From a checkpoint of a small mixture-of-experts model trained on Wikipedia: 2 picks a token, a variant of Muon for the experts.
Below are experts of layer 3 (counted from 0) of a mixture-of-experts language model. Rows are named router (the router's row for the expert), gate (a neuron's input weights, with its number), up (a neuron's input weights, with its number) and show model dimensions 448-511. Each number is 500 + 25 x the weight over its row's rms, rounded and kept within 0 to 999. Numbers have three digits each.
Before each expert's rows: a language model's description of what the expert responds to. This comes from a sample of Wikipedia text that the model never trained on.

# expert 23
It responds to: Later pieces of place names, foreign words and taxon names, such as v, land, ville, ford, field, ism.
router:505486489513497501474476478481455497507504481535501516522500530477497489473552478506538533490509503506515468515502506527553473500522541489506502480447518483473513533474536482517510466503488461
gate0:452523451507518487520492532497465497534481459487513510461503525454504532512462527521495527516465506511537455472522514506525484452520499497501467549534466502504497479511442503455483510509526456
up0:520531552537494445442476518515507474517471500494547547500501490448509499519469497443502549474525483489492548493527448511526466506507512531498475503475508539517535547483512487500477488472504499
gate1:513539532509479512536506532463454533515518506540553498464514555461487497527500539494497521506477457531484505499502532482514504478493489490498470516493478512498522490506546508442560514506523473
up1:513497502463551533484506498506475516537520528470510487490513520521472520507504527502476537476525512474520488461500467548482521520500510485494526463491459482505513475502532502493561469480502535
gate2:508503495481474495502509514510491487498513491496557518487492519473483487529510495508517534507478510463514492474531468451495484512513525499502566499515474460478479517489507494502549461475506502
up2:476489519478521496493522521511542446507518512485498510498471534468507492500482496532520498533546484508494524487472513501498526473521473466497528450515502492504488532494470515516494490500463516
gate3:474543510475527489475510551492531470495502507518517474487552498513466513551529504502485540555527523509514499489512506467523504511508505523501457514516549482510463474502471516510481523483478507
up3:451525529473527522510444519509501474525519497501570505492516536464503478502502514505507545524544459482486521492465477506480479525501485516493477457500496531462452516477468545525462474491535501
gate4:523514493492520485495494475509535503459432498533492471464514553485492531521526502487549477477486475497471540508465510475480555477471526476464504491519495485522494521509494528523486490562542496
up4:499460498458465473520482488504496487497501469499486506465499495494510528492530457558511489505490506472443472501534553434523464451483530464474494509526526506524467500525545509537489501473497498
gate5:531518462514520524438503532493511487502498494520505464522541472486485543487479482508514506516489519486521488491463470486518502554503527519493535486516495498500512526509509521523522491501518474
up5:466510492509531560457449523484507559523525500511579496511469510527509531495529475498535499484483529468500502512560527510511583514506494487514481437473510458485553505496513521524512487500460500
gate6:502486516493494492510517481479480493501475509504474522510486521548471514526474480560502499536522435510519500508491480491496514496552491485535484503504489538517549536445502512482501505524516467
up6:488522509461521483442510481469468533509500520502517510491489529519503503504457522489512510513511478527510487503546507514512500511492491469534570493470531531536514460517487461473487491490530481
gate7:497517495506541552502481477502492495572493510508545475445493498514454511521475460494524501517512517530474529523476481550487487490497504498538506493494450500455565512486467463510496496484517499
up7:494469496511534540535512546473545485481462548512453514548496523476507484473487454491530486543508526536477500490509489493504498550455477484467485470485494452509500480504499492504471504488490507
gate8:592458502492460499549506511464458506515497541484543474529527506510494542510487499477540464481498542485495527528493495507543495475520520519517513500561519491497529513490500505502547516489485482
up8:499515479491477471500455486494500469493496460487549495510541585532516475452474490473546514474509482499500492477483446502489540565520484479490476498540487514551519490521526503531526488470493484
gate9:482487514516539512528530475514489543454518476516452559528527510495516502440505481501522474534512508486513501504527527497552513475493497477479493488479449510502524450508500489484502530472469464
up9:502465550541553472503520487470472539483488485512457502545512559492539483462530530471486514493510485487475526485477504490486486481532517516517501510481508497544467458476481469499476529516526462
gate10:513506544508505500480525524490482468476523462512502483475520530475502545539466520487519477536484493483472467541465510498474501530477509519519486500511494519503481518510499524486497495509471505
up10:477524432518470478512470511524477562502493510546461518486491486520511529512499496485477467491498521478512437511456499532444514522515489523510476507501485502525491521501466486541497475506517511
gate11:446524509517468531521487518510512495523470532516495538509508508530482490519507510496507504500486475477515478478490515478508567530543453518477463471482484457534462485516554517512466546463535481
up11:512490514503467507500449522506471502468491505517505565473479495527494520560468442518450523498507506490466488508526495547484536503461512501486526469505493515523475489503476479494496521496509518
gate12:484483483473491507493483486503510567472504522541466526515498441519461475534484500550545451501477481503440480507527524492464523438499510527519482507518535491479464475489527446512497497478493503
up12:510512509483487530496520449499502513494493495521484502477467543487515496459515532443478500501484469504467544497500495474479504504516501478491504518525489501504480497503492502456473473503487487
gate13:485474498521520509541476467486521498500469538491532487504474464572589515519528457512515478498507507473463503480499549539475494493495491497483499471565485468474519487479541457510509526509493505
up13:509514498498476519443494457489509533568462493452506545522485516516546504525541478509497490515471479459521488474482505485522535518479542499493488518498508508512478524498480499468460514490504496
gate14:495508525473505487484478450526541487510462503509545500484501498516542488533482516526499508499505464504472473532512525486490501486526495471480515492499529483515490517538502520515523479458458494
up14:503512509444506480509529539509515493498545531485547522468489484479464555508473484494458490443496448555544521497477477546479486506490511514493518477480478514513496499496542491482473438498525454
gate15:484484476458510477479520497499474513547549516494502505546516482472492526491538492491522505517503471482506492541520522479501492523441539485514473498518497525518524488524481505494529475481481471
up15:503467496480500513507473458490495496526561507519503523523514561463463506516488524470527506497506518482524498500502513497493491512513489534547522526489487542490455517539526502497461494492448509
gate16:484475459478525524493493448497527544497516510478522512503488520513500467499473497428478492487495468520493506486517530493499535509488489534526504511550520474480494483488548490513495540473522483
up16:497532495477470567497536483510509523472483477523468464489552485538541471517504502507515529478510526433478477515539477488543550521519448523494542534484538492511516484466520501473502515492438498
gate17:526459576452534500482496481519495516522507497479487566531469501501466535497471509494539507494476469503508517497508473502524521495495476473479534516470503507529508499501517464491503499499483514
up17:461505475519518541473484504518509516479477475483475482487492502459513502507495491522476521495521492493513518500475477437470478489545494464475550485452550526501466475494471506499493498466509476
gate18:490483481505503491497485489502496506492501495492532471487484507522496518537459502485508465469514485481506515506534484517489456494562508472491487507537549479489454506506492494477572479536539525
up18:543502507482513529590489524489502521495492520519507488505519478540493529472494523520487479433492529481490521480519484505519479450466490497500518455486462465533538509534500511525555540501489522
gate19:453497513490494525496486580512446489465499444477544532525469472482525518514536475497492469461488509515524497457525508481495519468499451481510549522527542498496493515541557485496482509548539513
up19:518507518489457500521502503471512491483505549484498482516501515500451510534520510500448526493508526509497485496484507499452457473522578490514517505496538458472457480537452559546459481477524510
gate20:508475536588510459544437473524470489490503474501513499469513523518550494542553519447494533482491492516509520532472463501519530449532473491496558474487518549554526479487499497505501484533549472
up20:525501466462526494530475489486468518489508422554486514501447474532502525484471464499500500500514480500530479526491529551481499501521499514467496470510486525509465483535521490479499523462485507
gate21:518518501479566483484532497509539503483491544541550491512512514536467491561527494493509495539494536459519457484494479508493531532516520545479517518486485504490481481518510523490536496483479488
up21:496522553523469524487531539523528522487522505533508480497508493520495492494455481503516482520512535439506490511515501518478534497511504513502496537495516507528534522510518511536529552478523442
gate22:523485493476529501489529517502540503526493547460510463526510497477506520509492521465522484508523504558517515512479480503483493492536472511465492516477551503450528489462528488539481513549495507
up22:537516526471525508521499510521507478486527473491553524538511564464540519497489484513507492488523470476458519525538522506550535507525508523479472468487510453491487510482531497476469500504468489
gate23:549559485484501508549520513490509499536484507501507501488542488520502541506501527496524517527447496492529494504489484525535484509507504495492503507491497538490498529474507491508490523461518555
up23:458511523492526462474497481479465495569531513542449531509537510513490509473491476488496462495489535495493535522554495548489454483521491497454540502532469504488532483448477475500516515549447529
gate24:526491516499464513482513509475509494473484515508515496485497448471438519474454492512500499494500518470512448503527502496508496528519506460514487511490521551465499498473498492460499454464527539
up24:498515502475486488494489507489492450473487502498500509481520513459513516494491515502482511490501478447520491497512456525510491517511510538500468536482458483485538441466496500538514512448465458
gate25:479509503519530502497519524528497451447532521534494470486474529504473468509480482505497510524520481447489495545500526492462476502544499496556530517508474464476450554501467508501468473531459508
up25:511540469471478493559457490500519529498478497474501524510495502494462525500549505477506458489475445493464531479539515502499584500451478539519496483556530516485528522486505527496518490440531518
gate26:508545533451483483511482500480493488506489544492511512489516488529478499486458488519469490487489531488464498469486511546493457480464497466492517520497493475506496528520452535511500503541537516
up26:478479488505553477513528472499475527548474503507485485538503496489542486510507546500507549572503530525481473526495526498462529528479515499505535541518466534500484468480481560486500498507541491
gate27:492545477486507522497484475515603480470485533541527486505484478474511471497526519497482497504460477461523498480534517490511525461517497488476489506487543506498536502517479520473499509501487472
up27:502493494474518488525463531507453496452487487497488504508483551525498470453500495492446450477515492516504495504492529507501490491529484499441490491493500490469479492525500473533551502503488480
gate28:469481475559445472479529540501458513480545503542468510511468477508483499455491540481500507473472496498463514521498494501453481500543483492530508522496510458504499498525514523498513505484492516
up28:490554498521487514460496479551540495499506545501500510540486532486478487476511474467553501515492499502485496509515501532493497518477495457487485511498551521510514478471475510535483519504499536
gate29:485532496492496519464475555515455484483462522508464454521494516454484478529487441513493504503487533529489495463485477528545472506533478449491480512507435483504479515541471513508571461517477519
up29:477500461534472465509532514459515440565508511482519502496478498475538503515528511484417537536513518524499504460510532483533497489492453514477502497478489466528511463465518527481484515463474454
gate30:437528541502473487465515456502513503521548506512486492493494464513531480530558544495474492496504535494516453500528494512510426502505497515549523513509528471473485526513518495467503498482503469
up30:508477484489464480508480475496523492502451508541455509515460443487514461490523457474505486480487551513514481512484457487494528478503519495469506519527515513503510490498485483504501524577536522
gate31:533532500537503502516522496478479493513485500499473520504503551515457496477511503485473510537488486509479487497541498483473492456533479498524483524489528509488439452514514520473467530482496500
up31:466484504448471480513525491491554464490503496483491467521514485524496488527486525467508501480491538524511519472420469478484472546534511476479440512426504519477541506492430494534557488505483490
gate32:516512513537486490494450491476479479480491448491514517485517525479511516485500556541526539509534516535523516509472467532499528507525512495489485455504494465482499503497489469465509495506487529
up32:479485488515487511511458497520475489491542546468521536528481490498538449492484474507461552523473462516502492495465507477513539511516490463493537496495524478468510457481446484514513505508516508
gate33:563516508481528488474550465519486507506492477535468516516503419452520415496535506514468492522505489543473528542480520483467467498484553529453515487515508499485490513523517481493496472509469518
up33:498497487509539529489537539514501522508521487491458526468535516492506538535491540470528518467484479482481541529471486497445493476503531564483521518501481508476517500484482495453465482501484484
gate34:473536517492501544452473476498496511489478465531489518529500525502503551458497491495480495471492516465517480503473483463507500529433501521471492516529466488557456457519508508477480513529474469
up34:490517479488467519507478519420503480531525479502495525483495482553497469519469467491504508490513546504494541486505477481436506503513503521519469541513479463519534516482467475484522488488515534
gate35:488492514528500512526509470520479499483449504472542504501511488496497519498492489504494489509532505500516497504573453482496530481514517482455456459488519466488510490511514514531501508468496501
up35:520461542473471510507498527460484491482512500479538551463512502493493502518512491474483521476563508498506535546504510544516494500534510498522535492487537515519508546526528497517514486515502515
gate36:466467545500492502494488498504498484538498505521467494482513530457519484483494462480463492464488521516484474553506493549468498502467509509518545439529485508479481489550505491531526492523532501
up36:530479507493493485471503529481480500500498497489529464503503477481469465448501533521530468499505498524517504505480528495540475484504536503512550471504505486517493540516438472505497501506501497
gate37:465547502511519539465524509519520450481525508505519530515504552483499499504493492494522486510509503527502541472461477493518497465515478544490547474486455484525544503504501469478470485520494534
up37:485516499486445498473467493488521480493486507513480483445518537516507468497485525506497531499516487506510485508500527514487483502525511491527523480484447464499527457532476468529489529526484488
gate38:499513487512509531485475535499518486496495529503459503430483519491450511505488527485488510508514525527543526498424477496504477502501528485535514446477496457513501476512503531516470484508523508
up38:506478524465551546517512527501516503527504463504548492478472489532591510505494436486501493505515451504507506518508488533483526494470480493491474498514532449498473500520552538487518483523523476
gate39:463509518458513506539547484472472496538515502459474482558515496489473453536497506503444529552479479500493488484542492522527510508487464490507544479522519510488516478480550472483495483488480488
up39:541503488473485454493483501526492481511505508441503494522479497470531529493491479475508472538505506483489484535496461500504485515502478498517494543519512480492486509481488484522493493466507477
gate40:490504467469498536543501515499487492508513501478536494499557500517436476547439509521533483467532490506474535484501477509499511498489533481535503527505460464516534543518455477464475504489464526
up40:530484476504537496459505519501484518493515531535513550477516475522484473472524483507492484498501481517562472514447522499467456472490521480483504556484484509522508521509534495464542484503521494
gate41:503511511456555511493520476514440488496459518507515496530526482509474471519474487525524466516487560505527493493511476498511486524506500444522502452520513500533538515523519549511503535475542511
up41:506513541529509462492499467528535488514500552533494507512504466521492488499499521505516455518485502465442507501511484474528514505497506500468474501461521510511521470510501481521473526465522531
gate42:507497484522507497527506531466493488449506505475500541489462472507539496453493510513504439503524532501497518466513534556552497475489523487478465496508487498481514494518528496571475479540475495
up42:543489516457481494486469536527531520562507515477532452465501478510505513436511526480508517495528530490550488506467501493525484540461485485518499554508497521549466504503518525526502476500469514
gate43:487494511498475470512459518478526519468515508528494497543484491500521508510480509524476477496486416498507523475489505508482456434526452454485521462498537524486497447524551503484495514499519476
up43:469459518538482529474461442529522538561480483505489525448526494495478513518441498527494455493471516533504524502511534500479500479482535489531513460517521502502508534503501500536529521486524470
gate44:482503482498521479517463475493467507471452518494494534504517498495518485499468503501546537538457478491515494475506505526525477518504478508497516528451477478512505493484457509510460500479543506
up44:534538501497468486495487511492544490502510477512541522544475479445505479521540500490541522488472538521484491514583506523512527495517479506482503492473480484508510541483540502518516481532515494
gate45:542479502459471485473504507497509436526515491509519527536482474488500524505479501566496542496491508482539515516486466496459540523464511463543499501494571526513490505483505513532494525490514526
up45:501489498513468527518501499492528538494520517480483516539499499470462526525520464489514495495518495465481482486531509511479528491459494534546450522474475503532550474470508462510530481514535528
gate46:500496466486507549465466530543539520460531526477489502524502475521482546499521504525524468450503496526491511483459491508492518527504508509529481497525514496519464474525482496519477474510495494
up46:511493490515482518496501459522515484502484492514452516500479491462480502497497500493459451495483501486504471507484533499489474496494480491495502520539465468511504522488500454499489492510496465
gate47:559575534495442514493516545568480496516497491485558526490504459476518523499557490480500525506500487480504511463495510484472507479482529467506483452506503517463509454460510476490493458494524504
up47:496473475462499493482447505515463458510502492471541544512535442475527515503469485523462533507491461527495458486523533492479558546512484542445507495508490516482489475509544479498480490496502477
gate48:511498503450523454514501532482503531513507470530520501519505512416481530511520501498499496512471523478492495498482509526517502522522510528521491501501522503540529494519524500493535544493527495
up48:467492453536497490524511454543548501506475527565489505470505514503522549545493531500480509488512482470496472497454543507516486533494488470489524475495497455540476514516444500510482480489486492
gate49:502495484530482519523535480471503513498484504520514524480513499486462468505493515524465526537508506488426488442477505497501490447511475505519494471495563491471475478530491505475493528486495487
up49:480476461494522470473527549486477497488510493541534503482508485549483502515522503472497520476528513476502512501533505497526472513555512497496545494506483517504512465539507483502510479512503471
gate50:431495461498503503467492502475455513524491501502464450523505475488511525505506515497494518527515493534535527549529505520490469492517481527459467484514548510500530518491462500518477526467533523
up50:498471499482502499486519517511486533511519467476514531501493487530485502518457502503496501510501527454501490547530509484493481504528528478478513483499513486512435499514557474544504503496524510
gate51:501444457516533458529540499518458469468491502478518515512493512486491524524487460479560486519522453521503482495481504512506483519500513526495502461505493507480503521485492558451526487481519462
up51:537473517481508490493464482473510551490513505524480430487526503513488446503521508506495512508504569515480473467480485528462518513457495475506503499503491475513495526476488553517483485508513471
gate52:530456518513497538499505522488453445535546508493508524482529476507517487510496484551523491478496470519487476444493519496522488519529526512486581535534480507491474515521528489500479484485506467
up52:495506513510494512489516520503510483501476498493519562467480525513501540526508518462532499507506462520501594520530472503452482431457499475529489556515500507511522501536529553509504526480493504
gate53:476495480483496557458526514453508526498508478505473470479466553494476517523509494500523485497490468479476477493487529505506548500517476519443476494492518468481435525536484472509484502500517500
up53:489494504463526549500478514527518486497500459490525460516478498516440457529485518483503517512496496497492539524510480518525522515527506488540467549477485485443460501480509495484485493497464494
gate54:491455549531488490475500536514533486522505523532484446532487505515489489519515506465490474518530524492442516465497481516499493478530494539539554517492495521516474496473482519514455501440479502
up54:538481505537537487530511519489437467503476496436434484518535527510505534500519498506471504469497478491475533505484483490461511480483474533516479488543510479466477498525511506466511526510518494
gate55:503472499535498453446494425483487435503507529537500517544485522493486482485497485500485459521521488532562470547497477479529541516514473507519495513503469498506518497531507511509491483515485528
up55:527509447536489478476500524503527457516518462495465496498496501509501462496475467553549488480465473484530543468512474545517479499498510541517519527472529497518471504522505498468494521461539497
gate56:520495567505475474523460479487507468564498503496515500483516556498534498533491541516529494499516516515515502503488493524506481504467499574527519455517495561495522445491476530491511481532531478
up56:464476487522523487472503565528474533479507518490506482494505479515488523498535462560500475491488489523488485486469514484478485495525498511538541543515492502518502469473512511502493493511452456
gate57:525495476492478490523497522519523515477519515454531523532514462459494513446509477513526505516493475516485480502532501502510545525486508515499517502516498468546493484517491522477504503493437500
up57:471492530496504506511482506527519509497511487516501491520500545533483512509488523525468460489502470515522538440511521510423502492447520492458471501490444464509556460494537515508542503498505499
gate58:450483475452504531527467472493501528508471493494502517497501494472533462498499486515517562515524460461462499491559560495480508482504502530486433521501520510491494481521551481516504488482512500
up58:511474467477529502501546538485501500508521518464522515506499466528507455481535451509510509473489527527482506461489494503504487528498515533482498514506499531485528499492530539470461486497476528
gate59:470490556491543535507471475469513505555468495493477491497490500425509521548513487522526518463504474539481516488494533548577487493459496490539551478483487453522469521499509479461478493515519504
up59:543464495513503536465504495469476471533488517517473499505503444484481521488489523534560525471511494502448504529552519516534471482537460500501483493483495485515557526498538489511502528497517496
gate60:490518535505471487512550505535490470528503538493532491546516533506512495504491506498529517502498535461476492486473475525504521495476478515525515478490478485470452473534514506507475514480504532
up60:475481469484509499522490486493459516515503468512457478485539509491523501453549523482482502476521536500501542485518481496481488473467524501474495465532454498495521510522500486480470499484486487
gate61:528546510491507508484520467535450489494482497498515517476491508502507489521522513515520502490495475534447541495535496542497498499453528484523515497524468472500522517488518500479501501502501510
up61:477503549501474526568516484502483484525530495500455505499475499518494529489553522487515531516512456498542490493491526483492509502475479481506514425508469499457510524524520494463526519531427493
gate62:514479557474475520474481472508515475509451469501545518529543501474498508506494473502469525480487514526485538511522491534519498490472500489512502466495546499482524557542502471485480494504510539
up62:465511497488473466482504488513498501486492523488478515475488521532448480470486486493514491540507528504484446516547486492533485487495500504490512522468522475494470508507506479470497502473476518
gate63:479503543515526485485521476539488456485512542504494488511517472515503524505501508546499458514503474501529484536499517538494500537518534478522488478491494492496541519537546487508424432520493500
up63:491512467499512497481517506503483481558482490522491563481508481473510514472477503514505494494510508502455519502523490498488504503499519478476497502486509464532490530482522505511464511490501466
gate64:464484527514501524504462434546517495506507472482497487505498492498510469494497525494482479499487495523492499485495502465491504528490518506506510475454475473505490481479500527492460466470481538
up64:511498483503498476541517506489458536517513517520530553515504487497481529478487527488498479514522502486500517492480518501501486498483535492507500500519453451512501492501532538449543520530504513
gate65:478525533513515480457525513557507495481463477473545552476478510515494512492506497475510504479498500482496465481498464502468477433497491513539503505482511492522525534533495529520525511506491475
up65:466467485486488499528491531512499547463485507490490485492467531477524537523507511494495509504479496461485524506549482497505490492543508497513485447449433474494518499505522488496505534499469467
gate66:479497492474473482545494483543512515525515530521469509505577519499481484499504489469526498496519470517491500526518454479455522498462469490505485502514483514549523505483490529543506497494499468
up66:481503506501523512468518502545513504544485480489510511512491513491484486460494502485485502499532481464511456521455537500540537472503495474486478455478481481524489492501502482478470535500556520
gate67:524507488529531507474489421445459500512526493513511484508496470500440500521517459455508528483512485495506499532511502496465498526466504482446473478511491526487476506512479463475493506540469495
up67:481525458489464529505482471472533526515461476529455512492506510453511491552474487546524484501506458494455507496470500520471520526520474470516503492486524552506498526497527493484545499533467527
gate68:565442500552500526475433572512528490533475531491441507482520519483497491528514501530503503472509451499526513540479465520498516489537536505486491525536478532540507468527476472499507498503505507
up68:524487482537494499500532504504540541493520502512504508519526514510479495477463528521487475510506499508532505473476487502506529495474534539482520499470507492532475476528473514483518482507523498
gate69:495516493489488469489479501492530504485507490539491471470495482490508533527524519544513525468498507536502516509498496509472459491503511525537512449484477517532509482496491500507549541503513501
up69:521527480485532477485461457557489460437507491495481530476501539453486550493524476533535501533501517512493498522473547467482481517477473448513486477507425468516486508509527573488478471498483487
gate70:491510520508502521510492536497483503474511489490521491493455504482481500499491492476499478526549520497444518488491514526491475499503477514485504480496491518484515493509520492547502552509493482
up70:563504521468479474528502560519499501502486491499515532468507503473547489497512508525497485517497542504496540508476510496496464559489516530516503542521419530464507491490493495517523503492474508
gate71:465490578449488503539492503521546466498484502500480513514506528476543495482465480484470504494498539472530503462489490472496537477563509503483458480532522538495451481512522497463530496478491518
up71:471513485486525453519479515475488506514515498520491498500474447555484514452485476502454543469513448546486498499468521491442484508464516531487505484505518458525512511508482521460535504517529548
gate72:470478533514490446518471508499513439530506508509488479483493515502513522494505496477510502526493478494486509435475487502487527534485524472474509462514473470557500482491518505516518480529524504
up72:504463511487528502528473514536477457494496508485466477527491492563499512507511464524497479560493501523450483538525492497470536487506505462520508513533498515509510514528503480487463511500500472
gate73:501486524509520525507493511529455527509491459530493487467538492513514485456493482503502468522474524541517521516496462517482489491470475534514485553495501516529504542545464525491512473493487472
up73:508497507471442509514463491547471486517474512492527532479496491509491511518492484542531483488496485532498461565463507476500499535506480509517532518497514550514504533458508466493493484509479476
gate74:482495508490525462484473459516537520491495518545527497515508483507550451510511509501515497466490504505516475497461471525456459465474498533479458488534483548482503517502498517485513465520511498
up74:495532515470508537497512451504516502488474523503490471506491510468519491550503483506540498515499532540489475498479480495517485495538515511470519476494534458527533492538513479504487492505545446
gate75:508503484503504503486509507478466453541503490510444559509509490488490506503475499494520465472486513470472506540506478505490495489524512464462519517530470529519492538480478467488499543472525481
up75:478495507490480485457512519510509486491489536476470475481497501477521493517494522474493512512471528482470480504509480469459455507497487481481494443493513500502520469511525506490473468526487459
gate76:551487506495532535494497494462560523522499488512465477475503480504519498470509458494487486500486459513488521484497468479528503494495475519484523508495461506486519489509516556523511500481504490
up76:524521518499493456522498491457465481517500481518493492496492452489473506504481481488512473507500494466478499528482496499468499491497500480474470512517511519480445480512477540548477483488499527
gate77:509497499546492528477464494502468523518493526532514504467465502536474506479462509480495486441509518538474499457502514507504482476522465539488483518495490484489487454492472521496485491507468460
up77:516494527483458551579505534519503531460517512492497483499494522532492526494507525505485514485506536484472483531539513486499476522482481492509530485497503525486468477456483494526490503502474467
gate78:541508513520513493435502502491501554517545516531527503498512497488457478486547582505489502473512468508475546495470507511488532539485500526546496485498472575493543528473449499524436468499453527
up78:523482504521541509531495460492510478459475496521503512480538520489516435517513506482484512461515465458419542459538495419506500532463481489510491543500548494529485495494532482482501515460473453
gate79:427527519478472520464509497515502481506529514496525477496510498459507530550500478496491515581486500456509470514483453500480487456518460454533493507516484520511489503489513503511469520518505503
up79:502517448474536522511526483537509520472487460463526487538506486493543553515506500477473494528493514514492504495519574518526492542481496502499510525534529465501468543496506456507524526488538465
gate80:501489551485504474500512507504502513513489475479462498500509511487444488524541481493519530505483507501528549518468508492514495497503516514506540469500547479463529490509521492531511477521521509
up80:500515550515487505462489558529507505499572466532519514495486519466543538510493522476534537470484521508477471542504498490518458499504486531510482505553553492524511510505509532494538451483523462
gate81:479475499516500456496486514531514547508514466508500529470494514508512497496470527508504509487483508495492485478494485526508522490520503499512520483515553471539535493510475501559512456515463513
up81:480477503494537492485537510470495515449472463491518470477513541511510480555474525540525518494529541500508470456486530510537480530469493473498501492477492489472497508543513478506515478496471513
gate82:507489475495468483497516476466484500527481494514503493471519494464559505481513547556477512527490448495518500470563499515518506457520520476484450513510492482495514497520516458510500512500507537
up82:500489539471520509522517559494499501498486510498517464496514486526526470498497501474456490478528480498454494515555542499508469516545506505493490513492545483493515505477459471498526499488460540
gate83:522490507517519495490451530468442500479497514477522497529468518466520506541517513469522496500519485489506511502466506527539514494529530487487478482522483508481517522526541520501480495477476507
up83:522501471529470447539472521556488497532513489563498541507509484495492476465483522486506484524488491486470498505481488493476526549466505522447486531519481487477531500508483513517526509496522537
gate84:524536482502462484462514481478486492521527487553511468493524525528511510486520483513495450522486533502522492485466470506498517469488493451460543494538482498488454447488491502473542503503519515
up84:509502475491494504468481500495497469546487509513510506481495487510461475525485456532515476461482483498481523457510529502482457541449506526475441541450521518483515476537508505520504517498513412
gate85:566520521506445472483463482507497514538500480510494485461507481518502479513484516502498515475478500505480499530496502473503529532506555478511488463509479510484531486439477500553490452519544532
up85:503506494483470515517521487509502473539524483485490452546475496509504474499472506489467503509501492485505478489494521500533525513482491494487502484429519508493492493480508512494493485488530524
gate86:519510505523482489475488501479515521529513449529551481501500478522506523541489497495486526475471488521475499463487548517476480506485479531505543486519502476426504523548467505494478494497553443
up86:519533525483457526534487530484447497488502461491500512492503456490509527545559510486487462478519470492505546501501523513469496542513491478510500518531511493510457484501500509530510521505443543
gate87:456478534436553501468497507475503522534501530491542485478493505481494502481532497465465472521491488507508520512474493455508497497495495470556452469485497561495504479463458498499478546505449531
up87:501492467534477511498489493523511554477474479491493501525502479472545486487523522513527510501487435504523483498515473517547478527478495509437482459498495500468481512499484470501515470492484524
gate88:489501519469456511500527505473516468452505500510476521455515506498486526495496518508495500496497500517501490467459531517488486488503507526493523542529464482524485520507479507514515485435473511
up88:487481565494480475516503454511484505451494476515500512491528442514512483513498495499467468498482449491509460500489513521483491493499474483504486495475538471500475442513499448506527513503515479
gate89:481484513490524474485457485473443532493483506486497502486463506521527480522491515479503458531495533507470524442527467478525549560521530498488553513455431548478480520471521532523460486466502509
up89:465480477484454468521496530508526526490536494518511483495492502497481554506539497499554443467481524470466496488484493500487520537481494475478489502477494480483553507509482472511517485480522502
gate90:468521529470504499483507520501514532470495509487497506485491505532508477445496496547511514467478518502495484484464493518505560485435495523537510495495477501548508500499530487479509483509507478
up90:489474500494497533532492549538499484538536480461506480485507501496493518511496511488503504504491493496484485521444487500520536520498479532449524526514512468487521508533500506527496520499485483
gate91:497483550454521479513514509496445481430527480512477489512514488534478461515496510533451461464506552543504492518502495529490483494480489476515534504496526514524471480532514465567519557480510521
up91:515497512447480505521512491528470527513479464556501498508527521549511461545487496511514492516504458511501532487500476472521462471496499534491455487534492480443528487516536513545509516473477479
gate92:456543517520496473484478483538529547490508517553485489491472478462483503508528544526536498548505484520472554483444473489512533525520485475490506486522546508513528520492479523469502523519514496
up92:508472511495522481489514531523482480454503464543519490481507525512541484439497498499508478532467550461516525498498484485499502476513494457490500493497478511482538480428508489478476471470488536
gate93:531513486491482511507476497494513511483520510509523508535522502529511487483490521481497491423450488463549426517532467484452484489531463516509507456474453474478494471476515497489459488475474463
up93:502491507508463513510447476494461491488507526488514519543504449508487455530501497462492479537511506495508497496484471494531505500531485545526472504489466450506507492510499499524521509502499497
gate94:518520499495533486520452486509500513467470467506505499488484518507515499461452474461468475513493496504474564496501490532518516493496507477458504504494489519529471453497541505527529513509522509
up94:471446481462522517526490509510448537523489586492502453498496489510481522517434529505485533490505473508490521490516473526504523512526502486504515482526472510523443477491487573454529479464520488
gate95:525548467496552513502501458517492509472510456491522512498499479469532519464506565486503521550496459511543494529449510479476514487480498463456481498499481506545479475519521526512491500448459497
up95:501490481513488475489488455473488521511496516480481461533515484518498447470507524477532482520479471531484540557487506506499504470483548501496470474425478529476459497462518527473470505468470492
gate96:480466547523546535493541496516506530439525483540515475491497517530476469488501470493514434521493451531511529543521498501507460515479471483534481500495516458486464500482503499522514477496489525
up96:545490515499490495505474468452459524526503528504524497494476510498519528436504506463475513489496513523473531529500463450516460497490483501493477499468522492525494528495522516472513514476496505
gate97:531479507520473485536485482488472493507508469530449522473507507515460560533514467572519508447495497493537519517514448515493523515510475473482528508479485505522505524486487548505511466476456540
up97:495458541449557485523494507509502512494516434493490499490494553497478522477548467501499506515533531500511523497505503468534523525515504550502503511496486477522499478487465508462533505490483483
gate98:510491545464488475532484505526485491466499490489533517558503478490537520503479503461494485517547465499472495518555549489502518500529537505446500466488487496480485505506532513455556492478521483
up98:467475525536458524486489494441488488505468506496535499505518479512492452486505487465507467483506536501509453492527491425476446492451535505550514522490519521460503534470488511474535515499526515
gate99:505483544566483521543495501511532529503480484510499513468489490517482540536451484454487487481502507520485504501478485507506482545477488536493489506542516501516511508525505506487453545519497483
up99:520484476476452485499483537495500541483491512491475472471546488485530530528513498492464487527528515534488471526531485476525501484508456510490463516521483508547504475457507512524495489488491504
gate100:538512479482489451532537510470484481507494493498499497476494475460452520514454448503482509490497518460524466486505506471539498479506493513466495509520510480507518489519480507476533488508490458
up100:538508519447450436503503500483487493514477498508514458525463503512517543479496520550522448472508505518518532496522468469523502495511494477483492483541484526476510539495530536510507500496537482
gate101:494495499513491465507482553531542533507464507491526465495501533467483455499538528492493542491525461486530485477530513481492463490526478512475510550498516504542489469471499517499483526496432452
up101:481510459454510465471500515528470504526471493549492476498476516457476464479499530529518509528508480518471520473492543424511477439494512537488505539486443461548503526468443485479482474529481483